config.toml
hidden_act = "tanh_gelu"
normalize_top_k = false
init_std_up = 0.0403
max_grad_norm = 2.0
decay_fraction = 1.0
max_steps = 6189
Below are experts of layer 5 (counted from 0) of a mixture-of-experts language model. Rows are named router (the router's row for the expert), up (a neuron's input weights, with its number) and show model dimensions 0-255. Each number is 200 + 20 x the weight over its row's rms, rounded and kept within 0 to 999.
After each expert's rows: "gets" lists some tokens that make up at least twice as much of what it gets as of all text. This comes from a sample of Wikipedia text that the model never trained on. Tokens count by the router's weight.

# expert 50
router,215,179,201,177,208,249,198,214,173,159,194,196,178,210,226,216,192,199,203,232,218,160,183,209,193,213,186,157,230,212,205,188,193,173,212,199,201,218,189,243,195,185,221,205,232,236,199,175,181,182,193,171,184,188,173,181,202,198,200,176,221,189,215,188,172,173,210,183,197,204,207,226,176,195,228,189,181,222,190,195,214,160,215,213,245,198,211,210,206,220,216,197,205,193,165,190,230,209,243,176,180,244,229,213,192,229,180,180,203,220,189,198,232,200,156,170,156,203,217,202,213,179,191,194,199,179,173,214,196,212,215,214,206,211,184,159,199,169,213,211,211,196,220,183,184,179,206,189,189,164,214,199,191,227,179,214,188,222,189,196,199,177,195,224,218,182,182,203,184,173,219,220,216,188,214,227,218,177,163,176,193,185,191,193,193,172,213,230,170,247,215,190,230,223,200,185,227,189,166,189,219,186,197,210,225,175,202,199,178,219,194,196,222,193,206,240,223,197,194,210,191,216,241,197,207,189,194,226,202,201,195,167,156,190,205,193,194,222,209,238,198,230,197,171,235,169,192,201,220,203,230,200,173,190,199,178
up1,208,218,190,160,178,227,160,209,210,194,190,198,160,210,221,197,242,234,238,191,197,224,213,211,212,204,152,208,224,233,199,211,189,223,195,181,193,206,201,232,192,191,186,192,191,193,208,210,204,208,200,171,223,191,222,235,216,201,214,219,212,215,216,238,206,180,204,199,197,181,210,232,175,200,214,186,186,200,167,168,168,166,197,180,177,197,213,154,191,214,222,182,182,209,187,211,224,198,185,177,180,184,225,201,208,208,195,203,177,209,244,224,220,211,182,206,241,207,221,185,194,165,207,204,178,213,206,191,210,194,193,203,174,256,201,170,184,205,172,202,192,182,169,221,164,179,210,169,174,152,197,176,199,212,200,190,222,180,205,205,238,203,223,213,202,211,143,226,225,165,184,229,211,214,228,218,181,227,204,180,200,188,192,179,186,222,184,185,193,208,166,243,189,206,191,181,227,198,160,211,184,211,209,201,191,197,221,210,203,207,217,198,235,202,230,181,228,170,215,194,183,190,213,215,226,197,205,223,208,185,240,193,187,187,206,180,201,211,180,218,216,205,207,195,188,189,208,194,183,222,182,195,199,218,175,146
up2,209,180,216,180,220,231,199,196,233,189,219,186,173,205,195,182,208,180,214,207,195,232,224,216,236,190,214,170,191,178,176,188,216,199,202,184,189,188,203,201,223,207,191,191,198,231,146,170,190,207,179,241,192,172,222,159,163,206,206,198,193,190,223,204,245,181,207,200,196,201,230,169,207,218,167,206,177,179,238,154,187,179,177,217,214,191,200,184,179,176,221,180,182,191,206,175,191,214,236,209,227,205,228,189,239,176,227,223,183,191,176,181,202,207,223,173,177,204,191,193,203,169,202,193,222,194,217,197,217,191,215,185,247,200,214,207,238,200,194,186,194,182,221,211,186,171,204,235,194,153,195,172,174,214,229,168,174,168,198,190,189,166,194,192,203,219,215,213,217,202,206,182,199,180,189,174,213,225,212,195,191,192,229,210,225,211,217,161,185,199,199,200,192,171,259,201,199,178,211,242,189,208,178,185,219,209,207,211,203,178,220,215,237,195,210,210,208,202,250,158,222,226,183,195,179,190,210,187,204,197,164,209,187,213,227,182,182,172,210,208,213,193,203,181,231,196,220,176,192,196,175,219,202,204,210,215
up3,195,243,196,239,178,241,202,195,189,187,149,182,219,245,181,188,185,145,199,218,192,223,213,230,241,205,210,198,190,186,210,193,259,203,213,224,209,189,184,191,189,169,193,193,207,179,168,193,203,175,191,195,201,177,193,199,184,216,208,213,201,225,200,208,175,216,201,161,183,164,220,214,198,151,217,219,194,176,178,218,184,189,192,222,211,177,194,189,226,195,181,226,177,209,191,188,204,203,155,201,234,214,193,182,233,225,215,216,212,218,195,227,164,216,210,214,193,199,208,219,221,180,208,214,221,199,197,227,162,232,173,233,178,166,206,210,193,167,187,178,191,197,222,207,191,189,186,215,200,195,193,205,216,194,224,204,201,187,182,217,246,196,209,201,199,190,200,244,203,225,163,216,169,203,189,202,178,186,185,214,231,181,197,203,191,196,204,230,170,201,202,224,210,199,206,190,234,230,195,194,227,181,157,221,202,217,213,256,184,185,193,185,205,208,240,200,181,203,195,210,189,161,207,192,218,208,205,182,214,189,184,202,198,170,231,188,227,185,178,193,225,210,224,214,163,209,211,221,213,178,201,187,212,187,214,182
gets: "r", "l", "d", "b", "g", "t"

# expert 74
router,195,182,181,204,219,173,227,178,225,188,245,218,186,197,168,187,178,221,166,203,189,178,182,199,230,220,183,166,181,211,205,211,171,167,174,203,194,172,222,201,184,179,223,175,211,170,177,205,188,188,163,173,214,209,187,221,171,219,213,216,219,212,197,176,218,235,190,204,188,160,225,209,196,176,189,210,187,226,196,213,174,152,197,220,201,212,229,240,205,181,195,189,164,196,188,189,189,183,214,217,196,177,216,211,184,196,184,188,198,235,183,169,220,179,183,194,208,198,202,189,220,187,176,211,186,172,175,202,191,184,193,225,225,162,192,204,215,205,235,179,221,237,217,235,189,234,195,211,203,231,217,194,189,230,177,196,195,182,186,227,212,169,174,211,215,174,216,191,182,216,204,225,204,180,234,170,224,175,181,192,184,181,178,226,172,232,185,184,173,195,233,166,215,217,236,206,189,176,163,210,218,183,202,222,176,219,179,207,181,201,215,207,221,178,190,213,206,236,199,171,206,225,228,226,183,205,175,228,227,187,185,170,177,207,190,202,178,204,204,205,216,220,224,188,196,198,191,171,211,196,199,170,224,224,192,209
up0,197,203,226,209,229,197,200,194,180,194,209,177,200,168,184,138,226,202,194,204,218,200,208,210,212,238,203,206,201,185,236,176,188,218,216,222,201,201,177,207,218,171,204,223,181,216,171,182,180,202,150,221,237,201,201,169,220,203,190,209,193,187,189,204,174,229,191,197,211,178,221,242,212,186,231,188,190,202,179,239,212,207,174,198,195,207,256,178,194,197,233,198,178,222,172,222,189,227,163,221,220,197,220,185,169,192,235,230,240,224,223,207,211,201,207,175,223,208,190,201,218,224,218,188,185,219,209,191,166,194,189,232,200,217,221,172,200,195,183,189,220,230,172,235,202,214,214,190,200,202,198,199,219,186,223,196,226,161,220,205,196,203,167,222,192,219,192,183,161,179,211,204,217,163,215,183,192,203,162,170,197,248,202,201,212,203,196,200,195,183,195,187,216,201,188,199,234,222,205,221,197,209,206,193,174,196,186,204,204,214,166,171,192,206,220,202,172,195,186,198,197,213,188,205,244,168,195,223,163,250,177,192,198,190,201,197,178,196,140,192,185,210,175,218,202,205,208,195,182,160,211,197,184,181,200,229
up1,225,221,203,207,179,175,183,186,169,197,212,223,205,169,205,194,201,146,195,206,200,214,186,200,194,180,219,235,204,187,185,187,249,203,196,183,219,248,209,182,208,211,182,180,232,179,207,188,219,208,211,223,164,189,182,231,207,219,186,192,210,205,221,193,191,204,212,196,206,206,223,196,191,165,253,168,212,193,190,194,183,177,181,231,247,199,151,185,207,185,244,161,190,208,181,192,217,187,205,221,230,196,179,195,209,209,219,217,186,216,198,167,185,201,225,205,195,199,201,198,180,219,206,193,208,214,172,210,186,202,217,194,197,214,218,211,183,208,148,198,151,233,189,203,184,200,215,232,174,215,217,257,235,197,191,187,185,167,195,205,191,181,192,219,188,186,210,226,215,169,200,205,204,171,228,202,180,201,211,205,228,229,167,208,204,209,235,184,179,178,220,216,196,217,230,213,178,218,185,170,185,202,174,207,177,195,204,196,166,199,184,207,182,218,213,216,204,161,186,190,187,176,196,180,199,205,206,184,185,215,195,213,149,236,225,193,224,176,228,201,202,211,208,211,213,181,210,226,207,262,184,200,195,181,214,184
up2,204,219,192,212,199,212,225,189,187,204,184,217,231,209,199,212,212,222,179,214,182,209,204,224,199,201,208,234,206,233,210,204,192,181,176,218,198,203,196,164,149,162,242,222,193,171,206,213,221,205,180,196,208,176,186,227,217,161,183,176,182,191,175,232,203,218,200,180,196,233,171,187,182,183,166,227,181,202,186,183,195,166,199,159,157,216,234,165,201,173,224,193,173,210,233,182,175,207,192,183,167,178,193,200,194,205,215,185,211,215,196,212,198,167,187,184,168,216,192,178,188,214,202,218,210,206,230,184,222,193,257,171,178,162,202,221,193,214,186,239,172,207,203,165,211,197,218,172,192,191,190,200,209,213,192,198,199,194,190,189,208,199,197,190,215,208,218,202,223,187,205,180,209,212,213,222,217,191,174,170,202,217,208,227,194,179,197,234,232,139,200,218,228,223,197,186,205,197,170,203,164,198,166,198,196,208,152,189,234,217,169,209,196,196,191,200,192,229,221,180,191,200,202,199,204,233,210,189,202,193,192,231,234,187,178,209,195,202,169,232,197,203,187,219,230,211,180,240,223,205,176,213,233,185,227,200
gets: " was", " is", "R", " be", "–", "S"

# expert 57
router,168,202,188,176,230,214,223,204,193,202,212,218,193,223,200,219,208,203,178,205,208,176,192,213,202,191,195,218,230,223,222,222,202,190,175,196,223,223,187,184,188,199,190,240,221,197,175,209,171,191,189,180,211,193,184,181,182,185,230,210,221,238,192,190,194,214,135,217,177,196,225,214,210,169,178,214,208,216,161,193,222,208,193,220,174,196,189,225,212,199,198,204,147,211,202,225,195,210,220,206,196,208,201,205,229,203,178,174,195,213,173,166,184,199,183,178,178,198,194,200,205,185,188,231,172,230,193,211,228,189,192,175,221,207,215,169,218,204,201,195,205,191,224,207,187,209,197,207,223,206,223,166,172,231,181,210,207,185,164,185,220,178,233,217,215,202,218,181,196,221,227,228,215,196,197,211,225,231,178,227,223,191,186,190,242,189,181,221,164,183,167,188,230,226,211,179,179,216,180,181,214,186,153,230,182,173,194,219,177,152,179,233,208,228,206,238,202,210,177,159,193,183,199,186,230,207,187,198,228,217,194,186,162,175,174,197,198,193,192,217,199,210,220,162,229,184,151,210,207,209,199,195,207,226,174,219
up1,186,173,192,192,198,201,187,178,209,226,205,205,204,174,167,212,180,190,157,164,243,255,200,227,173,221,232,229,196,172,208,212,229,204,190,204,177,196,224,203,208,194,203,205,205,191,202,204,188,216,179,191,212,211,213,219,190,235,250,184,182,219,199,188,226,184,191,212,192,209,215,194,186,247,206,199,185,186,202,192,200,202,201,135,225,201,220,198,199,203,220,184,241,187,190,200,211,173,231,209,211,185,204,193,174,164,177,174,230,193,220,201,174,200,212,226,212,195,250,211,166,191,221,190,204,202,190,191,177,196,198,196,201,218,165,182,198,210,173,169,199,157,201,189,221,224,248,189,211,187,197,218,198,225,192,193,196,194,219,188,196,224,220,191,203,194,193,211,188,188,218,160,213,201,187,177,160,186,197,196,202,187,194,217,218,207,242,178,213,175,150,229,198,225,197,192,181,191,188,199,163,182,201,198,209,198,207,191,164,164,226,225,166,187,213,202,211,171,217,194,171,222,241,211,208,186,214,174,190,228,201,207,176,195,155,222,202,185,158,191,209,185,235,181,204,200,184,199,175,203,178,168,216,206,227,202
up2,204,176,219,207,213,210,186,172,224,186,237,192,204,192,231,218,212,171,221,204,197,215,199,150,215,229,173,182,220,176,188,197,233,207,217,188,167,190,209,201,180,218,198,184,164,178,211,181,187,210,185,187,197,218,172,190,202,226,228,209,179,234,206,185,190,173,204,225,202,195,231,223,193,199,210,206,209,195,203,203,214,201,205,230,225,235,188,192,179,214,218,156,144,205,215,174,184,209,185,214,173,203,223,228,231,241,193,242,194,197,202,209,215,204,179,205,158,229,190,169,202,211,203,181,198,192,206,200,231,204,188,205,192,191,196,180,231,172,195,162,208,196,197,210,206,192,164,238,218,173,204,220,219,173,199,193,201,176,241,215,215,258,200,188,232,157,196,181,154,212,203,212,214,207,237,177,204,226,193,195,196,194,180,206,166,214,178,183,190,207,205,196,207,216,189,215,173,199,224,233,207,190,211,180,218,181,213,197,222,207,185,211,178,184,187,219,219,211,202,192,167,251,194,195,219,201,205,173,210,210,172,185,227,201,215,220,222,188,202,230,182,183,208,201,170,228,176,179,204,191,180,204,198,156,241,214
up3,165,182,238,217,142,223,202,185,189,191,183,205,224,202,202,207,201,132,210,202,185,187,208,224,188,211,219,192,201,196,191,187,162,189,189,186,201,199,196,233,216,181,215,187,205,224,221,181,212,216,220,218,201,207,242,213,182,198,170,227,219,209,201,162,208,188,226,218,189,205,226,193,219,171,235,192,200,194,193,169,182,202,181,179,195,209,197,235,212,208,175,219,211,195,212,197,208,167,218,209,203,190,213,178,207,200,184,162,188,222,198,203,196,211,231,212,190,215,236,163,179,205,206,160,166,158,228,247,226,159,213,177,170,200,222,212,186,179,189,192,219,216,197,169,188,204,206,207,153,200,190,183,220,200,246,198,174,221,206,221,214,228,175,235,193,191,202,225,159,214,212,202,220,190,233,192,215,206,213,193,184,214,197,195,215,226,186,175,201,243,193,203,218,189,185,192,182,154,224,205,191,237,230,251,191,178,192,195,168,187,197,193,198,188,184,190,202,211,178,206,176,200,192,229,212,225,213,221,237,175,210,193,193,186,169,193,174,186,224,202,181,209,220,206,170,201,191,208,208,204,193,220,202,190,204,206
gets: "d", "ed", "ated", " known", "ted", " up"

# expert 53
router,189,210,206,191,226,202,201,184,174,204,168,202,203,209,237,196,226,203,233,173,197,190,208,202,208,195,215,220,234,192,191,210,190,219,178,197,206,217,239,194,224,167,181,229,193,181,199,196,198,215,201,171,181,190,202,220,197,182,230,234,216,256,178,234,199,201,172,196,198,179,222,202,234,205,181,228,225,202,218,173,216,199,215,195,158,166,155,218,215,200,190,217,208,195,202,212,200,211,209,153,165,192,183,210,235,228,192,203,213,234,185,156,223,217,169,212,212,202,181,191,223,193,213,230,188,230,204,175,215,198,184,189,228,205,216,182,222,223,242,171,208,190,204,238,197,199,176,205,198,185,194,209,185,198,191,218,230,212,160,212,194,187,251,177,197,193,191,196,204,233,166,197,219,225,204,235,226,238,216,219,186,182,204,201,233,229,188,197,182,184,154,184,188,170,197,201,213,238,189,214,213,202,169,174,191,199,226,164,167,230,199,197,193,200,208,213,194,214,170,168,184,174,199,182,214,203,179,217,204,179,213,175,232,208,193,200,162,180,211,205,186,187,228,178,181,185,181,199,206,206,182,187,206,214,178,196
up1,180,192,212,159,213,214,185,163,200,224,185,242,232,180,222,183,178,161,169,207,235,216,187,180,179,204,192,224,183,212,208,210,196,175,190,231,199,206,203,163,217,217,190,231,194,193,206,206,178,208,173,193,176,223,187,198,168,210,202,190,216,157,190,222,176,210,226,217,213,187,188,191,189,189,204,194,173,218,208,203,180,171,213,186,217,168,195,177,228,196,209,245,195,230,208,208,208,198,170,201,182,195,213,151,211,215,199,197,237,197,213,221,208,170,199,216,191,196,182,238,203,185,217,192,210,210,205,195,250,164,224,181,215,235,183,218,219,189,186,237,185,207,206,195,221,190,162,210,197,191,226,202,211,190,219,219,199,205,225,187,218,194,182,173,264,152,196,156,212,192,174,209,221,193,197,178,224,184,193,202,218,179,194,212,189,160,218,223,195,207,215,187,215,251,204,214,205,206,191,186,181,209,185,192,188,236,178,192,219,222,211,168,184,182,228,197,202,214,209,212,192,194,199,200,178,208,237,209,155,209,207,227,196,172,227,228,202,210,182,240,198,205,183,211,197,181,177,205,177,183,216,189,206,239,190,194
up2,190,186,208,206,214,207,211,185,198,203,212,168,172,201,207,206,237,184,157,188,191,222,164,159,182,225,201,212,194,198,206,162,195,211,182,203,203,201,211,202,211,180,192,194,214,221,161,216,198,214,197,246,204,223,171,200,193,178,219,188,187,168,171,223,156,232,185,172,193,196,206,197,216,180,248,221,202,192,212,212,238,205,206,200,209,199,175,205,185,209,206,208,217,240,175,190,201,209,186,248,199,186,189,189,179,174,159,233,218,216,200,169,193,226,215,218,211,193,232,175,195,203,215,208,206,161,179,199,183,168,208,215,208,245,221,216,210,189,195,206,213,196,181,218,181,199,205,209,201,169,206,231,159,219,215,210,225,171,201,213,191,243,228,169,251,200,180,153,204,202,203,190,187,167,202,167,200,203,190,189,217,206,179,225,211,199,189,213,228,205,195,209,253,225,206,182,221,219,205,210,217,193,217,199,212,207,160,199,226,205,187,238,191,204,209,188,185,196,199,196,186,150,202,187,196,191,171,188,168,180,169,196,184,174,184,176,192,209,221,182,221,221,199,243,204,199,185,220,204,168,201,235,191,180,183,209
up3,222,180,168,216,186,224,198,184,195,206,206,153,203,192,179,211,153,200,202,223,219,240,207,187,188,182,185,201,203,212,220,190,189,241,199,153,208,169,216,220,207,200,209,171,177,216,192,195,227,202,210,169,214,210,157,194,189,202,192,214,244,189,203,206,232,217,222,200,196,202,191,207,180,184,205,205,211,182,188,174,192,198,236,179,171,191,202,218,203,174,201,202,182,203,214,196,202,220,202,177,193,188,141,207,180,211,208,219,220,214,223,259,222,211,186,193,202,215,223,139,184,200,171,185,211,190,199,217,216,181,153,221,203,199,203,178,222,208,213,218,236,175,174,198,174,204,168,182,236,198,213,239,193,182,216,197,191,207,206,202,200,234,236,156,216,214,222,226,197,195,193,208,241,219,206,225,175,197,236,244,204,217,197,190,189,216,197,220,172,154,222,201,204,207,192,180,202,195,188,192,207,224,198,193,226,220,190,196,190,202,194,204,191,207,204,195,196,188,229,229,218,211,192,156,208,206,194,222,196,217,223,197,216,214,254,190,214,192,193,220,178,187,197,215,206,189,213,172,233,213,163,177,233,188,178,190
gets: " that", "ed", " to", "ing", " of", " with"

# expert 13
router,184,185,177,197,207,174,222,196,203,198,199,210,197,223,226,171,198,222,200,247,191,181,222,178,209,189,188,180,177,223,232,219,192,162,176,152,211,228,184,170,184,231,196,209,205,180,193,237,173,189,217,209,215,208,173,201,170,204,215,203,211,203,229,203,214,228,171,194,172,184,196,212,190,209,215,217,172,179,216,222,228,212,210,233,181,196,216,215,220,223,181,172,181,201,229,170,185,180,184,241,166,232,237,180,183,204,168,239,224,183,185,174,175,191,202,208,206,180,238,205,222,201,182,221,162,182,159,225,186,188,197,216,180,211,221,221,162,236,197,191,187,225,211,207,220,214,200,190,193,201,186,186,196,188,192,186,201,212,168,214,188,207,204,214,232,167,185,206,167,235,186,210,235,196,227,183,223,240,206,206,181,187,181,212,164,206,222,234,202,227,190,170,196,218,216,200,204,209,198,212,193,207,230,204,163,217,190,209,195,214,228,185,218,188,183,190,217,200,191,183,223,190,223,241,191,189,192,190,216,206,204,206,180,218,215,176,185,185,205,171,203,230,189,205,172,223,209,205,183,169,195,182,240,163,185,226
up0,197,238,193,205,203,186,237,177,202,209,212,224,191,226,188,210,211,218,145,200,213,190,173,211,207,206,216,251,208,178,204,225,203,220,207,201,172,176,201,189,167,184,212,186,226,214,164,185,187,215,176,233,205,214,194,194,188,218,212,169,208,195,224,222,182,182,230,176,188,215,195,208,210,204,164,221,188,219,169,191,187,181,227,185,201,182,212,170,151,220,222,190,204,166,199,236,183,194,181,168,219,187,175,197,217,202,203,208,263,192,225,190,200,196,220,184,177,220,200,204,159,210,202,196,178,193,171,221,196,199,210,242,191,222,196,197,227,209,204,185,223,173,190,225,168,192,209,156,176,188,190,200,210,198,218,189,200,209,173,177,179,175,214,167,185,204,249,185,179,244,187,182,210,189,187,196,186,203,160,161,175,154,220,190,185,208,215,189,175,213,235,225,174,206,182,184,193,169,207,166,201,204,188,271,241,184,201,174,161,190,172,202,202,219,192,201,209,192,179,213,218,197,207,193,201,195,202,194,194,214,204,200,199,189,232,198,226,206,208,192,182,207,194,196,227,208,195,200,219,198,212,205,215,207,205,213
up1,209,171,226,210,193,210,229,194,191,187,151,193,171,198,202,216,191,220,181,240,164,216,226,214,193,206,169,181,202,227,150,194,182,215,219,189,203,191,205,204,171,216,192,203,176,203,209,197,199,218,213,189,170,216,215,209,234,200,212,217,229,214,236,206,195,177,192,177,188,228,162,189,208,237,175,212,195,177,172,188,214,225,237,195,215,190,179,173,216,183,203,185,204,190,209,194,208,163,171,214,192,221,224,224,215,216,175,174,222,154,225,220,178,190,209,219,213,175,213,215,192,148,208,230,181,202,197,188,203,210,213,213,217,189,197,212,178,189,235,183,196,200,170,144,183,217,223,203,215,214,158,187,166,187,211,213,196,235,185,221,184,186,200,216,165,190,189,204,233,180,227,209,192,189,258,181,205,196,198,195,213,200,202,176,218,183,200,212,199,228,188,178,222,205,214,235,179,180,198,203,203,203,203,197,220,189,199,207,204,169,239,182,232,165,180,219,163,226,212,208,198,182,206,195,180,178,190,202,191,203,221,219,213,211,188,163,203,216,241,184,217,191,212,164,184,229,174,218,186,189,177,222,208,217,193,177
up2,216,214,214,200,199,215,227,203,212,184,206,194,194,183,208,199,195,203,179,188,195,193,222,199,167,222,181,170,172,193,186,185,212,211,216,178,202,202,192,191,204,207,219,179,238,189,188,204,198,207,158,207,179,175,190,179,206,210,207,216,225,202,194,203,210,234,219,200,220,193,191,198,202,185,195,232,205,215,223,170,222,190,164,187,215,174,180,210,210,190,190,206,167,209,176,243,190,199,163,202,231,195,201,201,207,225,190,227,186,230,201,201,213,204,181,199,197,172,210,156,157,225,200,201,233,229,134,228,196,257,166,225,205,232,211,173,194,221,220,204,183,223,242,195,186,216,170,176,171,179,190,198,208,199,230,221,186,184,217,220,187,210,227,191,213,205,169,208,217,221,195,180,217,188,209,227,178,193,213,160,247,246,201,206,218,187,176,213,176,215,192,172,215,215,193,167,186,199,217,191,207,239,186,203,178,203,207,203,206,150,170,215,210,237,187,221,197,208,198,227,181,191,174,200,231,202,193,183,212,215,191,169,179,187,216,220,209,224,221,199,164,188,162,216,178,181,179,229,228,196,205,210,180,178,189,234
gets: " the", " The", "The", ",", " a", "s"

# expert 41
router,185,176,171,196,226,170,223,165,219,169,211,221,202,190,182,181,170,193,172,188,224,190,202,221,233,197,179,137,194,190,222,214,169,186,178,213,185,170,218,207,181,186,231,188,185,184,179,211,171,166,182,195,203,195,173,215,191,213,191,219,219,221,183,173,191,219,198,197,176,168,217,221,188,187,197,206,200,195,237,211,193,191,199,223,188,216,239,224,218,217,212,204,200,177,190,183,198,186,217,190,187,219,215,207,200,235,177,181,195,213,181,173,236,182,176,195,215,202,213,193,221,229,165,203,188,179,183,208,217,180,199,191,195,189,195,208,221,202,219,208,225,239,224,234,185,232,183,196,184,224,222,216,199,214,180,191,191,209,197,225,203,172,189,218,229,171,183,208,171,190,181,231,210,182,202,151,210,181,189,172,170,175,179,230,170,220,195,173,199,218,199,175,223,220,227,205,181,209,188,186,221,194,197,221,172,211,170,224,177,184,202,205,220,194,153,198,228,224,196,162,202,234,247,202,170,208,172,220,215,181,218,192,202,213,204,179,158,185,224,208,200,213,217,213,189,188,214,174,230,192,202,169,226,213,180,220
up1,219,211,170,231,216,199,208,207,227,207,219,186,164,205,224,183,210,230,159,194,215,220,229,202,200,208,196,222,162,201,201,201,192,224,209,173,196,208,182,196,232,208,216,208,196,203,202,170,186,208,226,198,193,156,180,207,208,222,198,202,197,189,207,199,214,185,225,207,227,207,172,227,220,187,246,211,163,188,220,198,209,191,167,211,220,186,203,179,186,188,203,187,197,193,206,233,194,187,196,199,182,179,181,197,188,214,206,213,205,162,223,219,236,174,182,233,166,174,189,225,187,220,204,177,197,165,207,205,208,232,178,203,182,203,198,184,163,177,157,230,191,181,182,212,216,230,178,209,178,203,212,208,223,199,182,194,176,191,180,172,205,194,224,181,181,207,201,207,192,171,171,207,190,206,204,164,212,218,229,195,244,188,220,250,210,200,227,196,168,188,185,197,181,224,163,205,179,212,204,223,205,211,171,159,181,202,219,225,203,201,218,178,229,178,171,188,210,232,153,165,181,208,204,191,209,202,247,210,224,217,194,191,189,197,224,200,235,223,178,207,186,227,225,214,219,164,195,231,216,187,198,227,193,178,224,161
up2,177,211,177,226,210,187,195,181,206,164,224,234,158,202,208,195,172,215,210,170,193,180,228,190,232,195,195,202,184,203,199,170,211,166,234,233,167,194,194,205,212,201,211,189,177,227,248,213,224,174,217,247,212,246,205,227,214,174,173,217,213,184,188,210,171,215,211,242,229,214,207,209,195,173,167,206,202,185,224,164,222,214,193,189,202,236,195,207,177,227,204,192,207,217,200,236,200,203,203,203,220,198,222,205,193,221,159,235,219,179,223,182,185,188,224,201,176,195,199,184,199,213,216,154,199,188,202,208,211,218,165,186,184,202,200,214,172,199,197,199,217,208,146,240,219,202,199,204,205,157,182,181,192,171,228,197,185,241,215,198,181,212,201,222,212,211,178,238,217,197,193,201,157,201,188,181,185,217,152,215,230,186,202,207,191,210,163,192,187,212,235,190,238,216,192,227,199,190,183,179,191,210,213,209,161,170,156,180,210,209,191,191,210,176,205,211,196,195,204,199,211,196,195,221,198,207,220,197,228,196,200,219,193,205,173,175,209,202,198,194,163,220,198,234,193,209,185,211,182,204,169,184,214,196,181,224
up3,212,190,229,210,186,205,193,207,174,201,198,208,204,179,202,202,270,195,205,223,207,208,207,207,222,175,212,196,186,211,167,178,223,208,247,186,180,220,217,236,223,162,225,172,194,231,180,206,186,231,222,211,163,200,202,220,209,227,203,198,189,202,182,203,165,221,205,183,184,163,254,228,209,199,193,206,193,193,232,183,208,190,222,181,207,218,195,231,216,204,193,185,180,178,183,191,167,204,187,218,211,203,204,203,199,206,200,169,182,191,225,200,214,204,165,186,213,192,224,176,182,187,158,187,163,196,218,192,233,195,212,183,183,209,208,193,211,197,205,236,182,187,191,222,228,213,173,244,232,176,195,198,230,240,206,183,207,200,195,192,173,216,204,202,174,189,200,188,209,170,239,253,173,216,207,198,210,212,194,197,220,212,218,220,212,244,219,239,162,212,174,171,213,187,213,202,199,173,196,197,199,231,207,200,223,230,205,208,197,187,227,227,154,224,192,174,200,186,186,220,184,202,215,189,174,236,228,210,172,197,209,177,189,185,223,197,182,188,217,214,174,204,183,202,171,230,176,205,190,210,167,227,187,194,205,206
gets: ",", " in", "'", " the", "s", "."

# expert 15
router,230,195,162,196,217,185,224,213,216,167,194,218,232,207,209,218,223,204,172,221,225,189,181,203,222,167,205,214,199,206,194,211,187,180,171,199,239,222,184,169,202,187,176,241,217,187,197,198,187,188,191,166,185,168,180,221,165,181,219,200,210,224,170,212,223,210,176,203,180,159,227,161,185,210,181,239,192,174,181,234,202,231,236,220,187,203,209,193,229,222,183,200,180,218,205,177,187,197,202,226,222,193,234,223,210,187,184,196,201,192,219,169,187,191,184,195,213,196,195,193,215,215,174,238,175,198,179,188,222,185,223,214,206,204,222,212,209,223,205,194,220,206,200,219,146,216,194,199,185,200,208,194,170,198,182,237,182,231,172,220,222,181,198,229,227,177,168,189,180,216,227,217,223,200,223,172,194,222,221,228,188,203,181,231,190,230,200,218,171,200,188,163,193,152,194,182,217,205,190,232,225,190,182,181,171,192,191,194,184,199,180,178,213,200,231,185,235,213,214,191,213,187,234,193,170,210,190,188,209,176,194,228,202,204,211,200,170,204,209,175,223,216,230,230,165,205,233,205,218,168,204,199,214,218,192,187
up4,209,211,198,200,198,203,185,195,198,216,195,226,206,206,196,160,155,185,186,198,202,172,181,195,179,192,199,233,188,193,196,194,209,199,173,233,179,232,220,195,186,198,204,215,185,176,201,212,218,211,219,214,197,214,217,189,237,193,222,187,225,192,202,219,191,221,210,186,213,204,173,158,189,170,177,177,197,175,168,189,185,171,197,213,207,228,234,203,176,175,143,236,214,174,210,222,202,214,222,199,206,224,197,224,197,208,196,213,196,236,183,204,181,205,201,189,177,217,204,210,220,177,234,203,188,188,193,210,199,201,180,210,180,246,211,216,205,188,211,221,203,186,201,195,199,195,172,233,204,205,231,214,185,219,187,179,191,204,254,241,238,192,203,202,179,223,197,205,209,144,218,172,209,238,220,220,226,224,185,195,215,197,210,214,218,226,232,223,193,249,176,188,181,208,214,203,193,178,186,220,185,201,228,181,233,214,181,172,186,182,187,186,184,167,188,213,189,215,224,180,194,175,185,183,236,196,199,241,205,177,210,215,202,206,184,205,158,200,224,205,230,192,201,204,219,162,185,184,231,217,213,216,205,147,251,230
up5,186,190,229,202,182,183,231,182,164,167,224,198,205,232,208,200,185,218,192,186,202,199,149,198,197,222,193,163,209,223,194,173,195,152,199,226,194,211,193,200,187,229,190,188,182,229,237,142,192,200,193,230,253,196,214,216,181,211,209,189,195,192,203,176,159,181,219,219,234,204,181,212,178,186,195,184,191,191,223,213,210,225,194,203,220,193,214,187,219,204,202,206,238,195,208,220,196,211,211,223,178,211,213,211,219,192,217,216,192,192,195,224,224,174,233,188,226,213,192,197,232,209,202,196,188,189,195,204,195,170,198,200,215,166,203,215,215,187,185,240,208,233,188,201,240,197,207,187,197,193,180,174,203,214,175,171,212,203,232,186,196,201,203,203,185,205,204,192,189,208,184,202,203,213,150,175,204,202,186,234,211,163,238,187,199,195,156,206,177,226,208,206,226,161,181,216,203,207,157,199,208,184,207,198,183,235,199,207,228,214,220,192,205,186,185,226,185,215,240,155,201,214,245,229,207,193,236,170,178,233,215,217,199,211,182,192,171,159,210,205,192,238,198,227,212,213,173,177,194,223,191,200,190,240,199,218
up6,177,206,220,206,233,162,184,145,226,178,202,208,217,161,173,200,242,209,172,191,155,202,211,204,202,194,227,222,173,183,167,206,203,168,178,208,179,185,210,224,210,175,211,204,182,174,231,171,236,205,205,175,176,192,193,187,202,205,192,194,202,182,194,202,207,228,188,235,173,135,178,215,177,222,227,212,179,198,178,214,233,222,185,221,241,173,188,219,123,226,196,187,193,196,220,231,231,210,206,194,220,191,212,191,196,219,228,228,214,194,171,206,223,204,219,199,242,205,190,214,183,191,207,198,185,202,197,211,188,185,188,179,201,213,216,200,181,216,192,200,216,236,181,225,175,190,208,201,203,187,188,224,233,190,206,223,238,215,176,198,181,233,200,234,217,225,177,206,217,167,175,229,208,201,209,172,183,214,218,196,216,154,193,177,177,192,191,185,187,203,204,198,198,201,185,189,191,189,222,207,207,237,221,177,190,169,197,188,202,192,206,190,178,203,201,190,191,183,211,167,192,163,228,197,237,199,194,196,167,218,199,203,216,201,203,186,193,175,210,174,225,186,227,219,199,187,207,205,199,228,187,212,204,210,211,181
gets: ",", " and", " including", " as", " which", " with"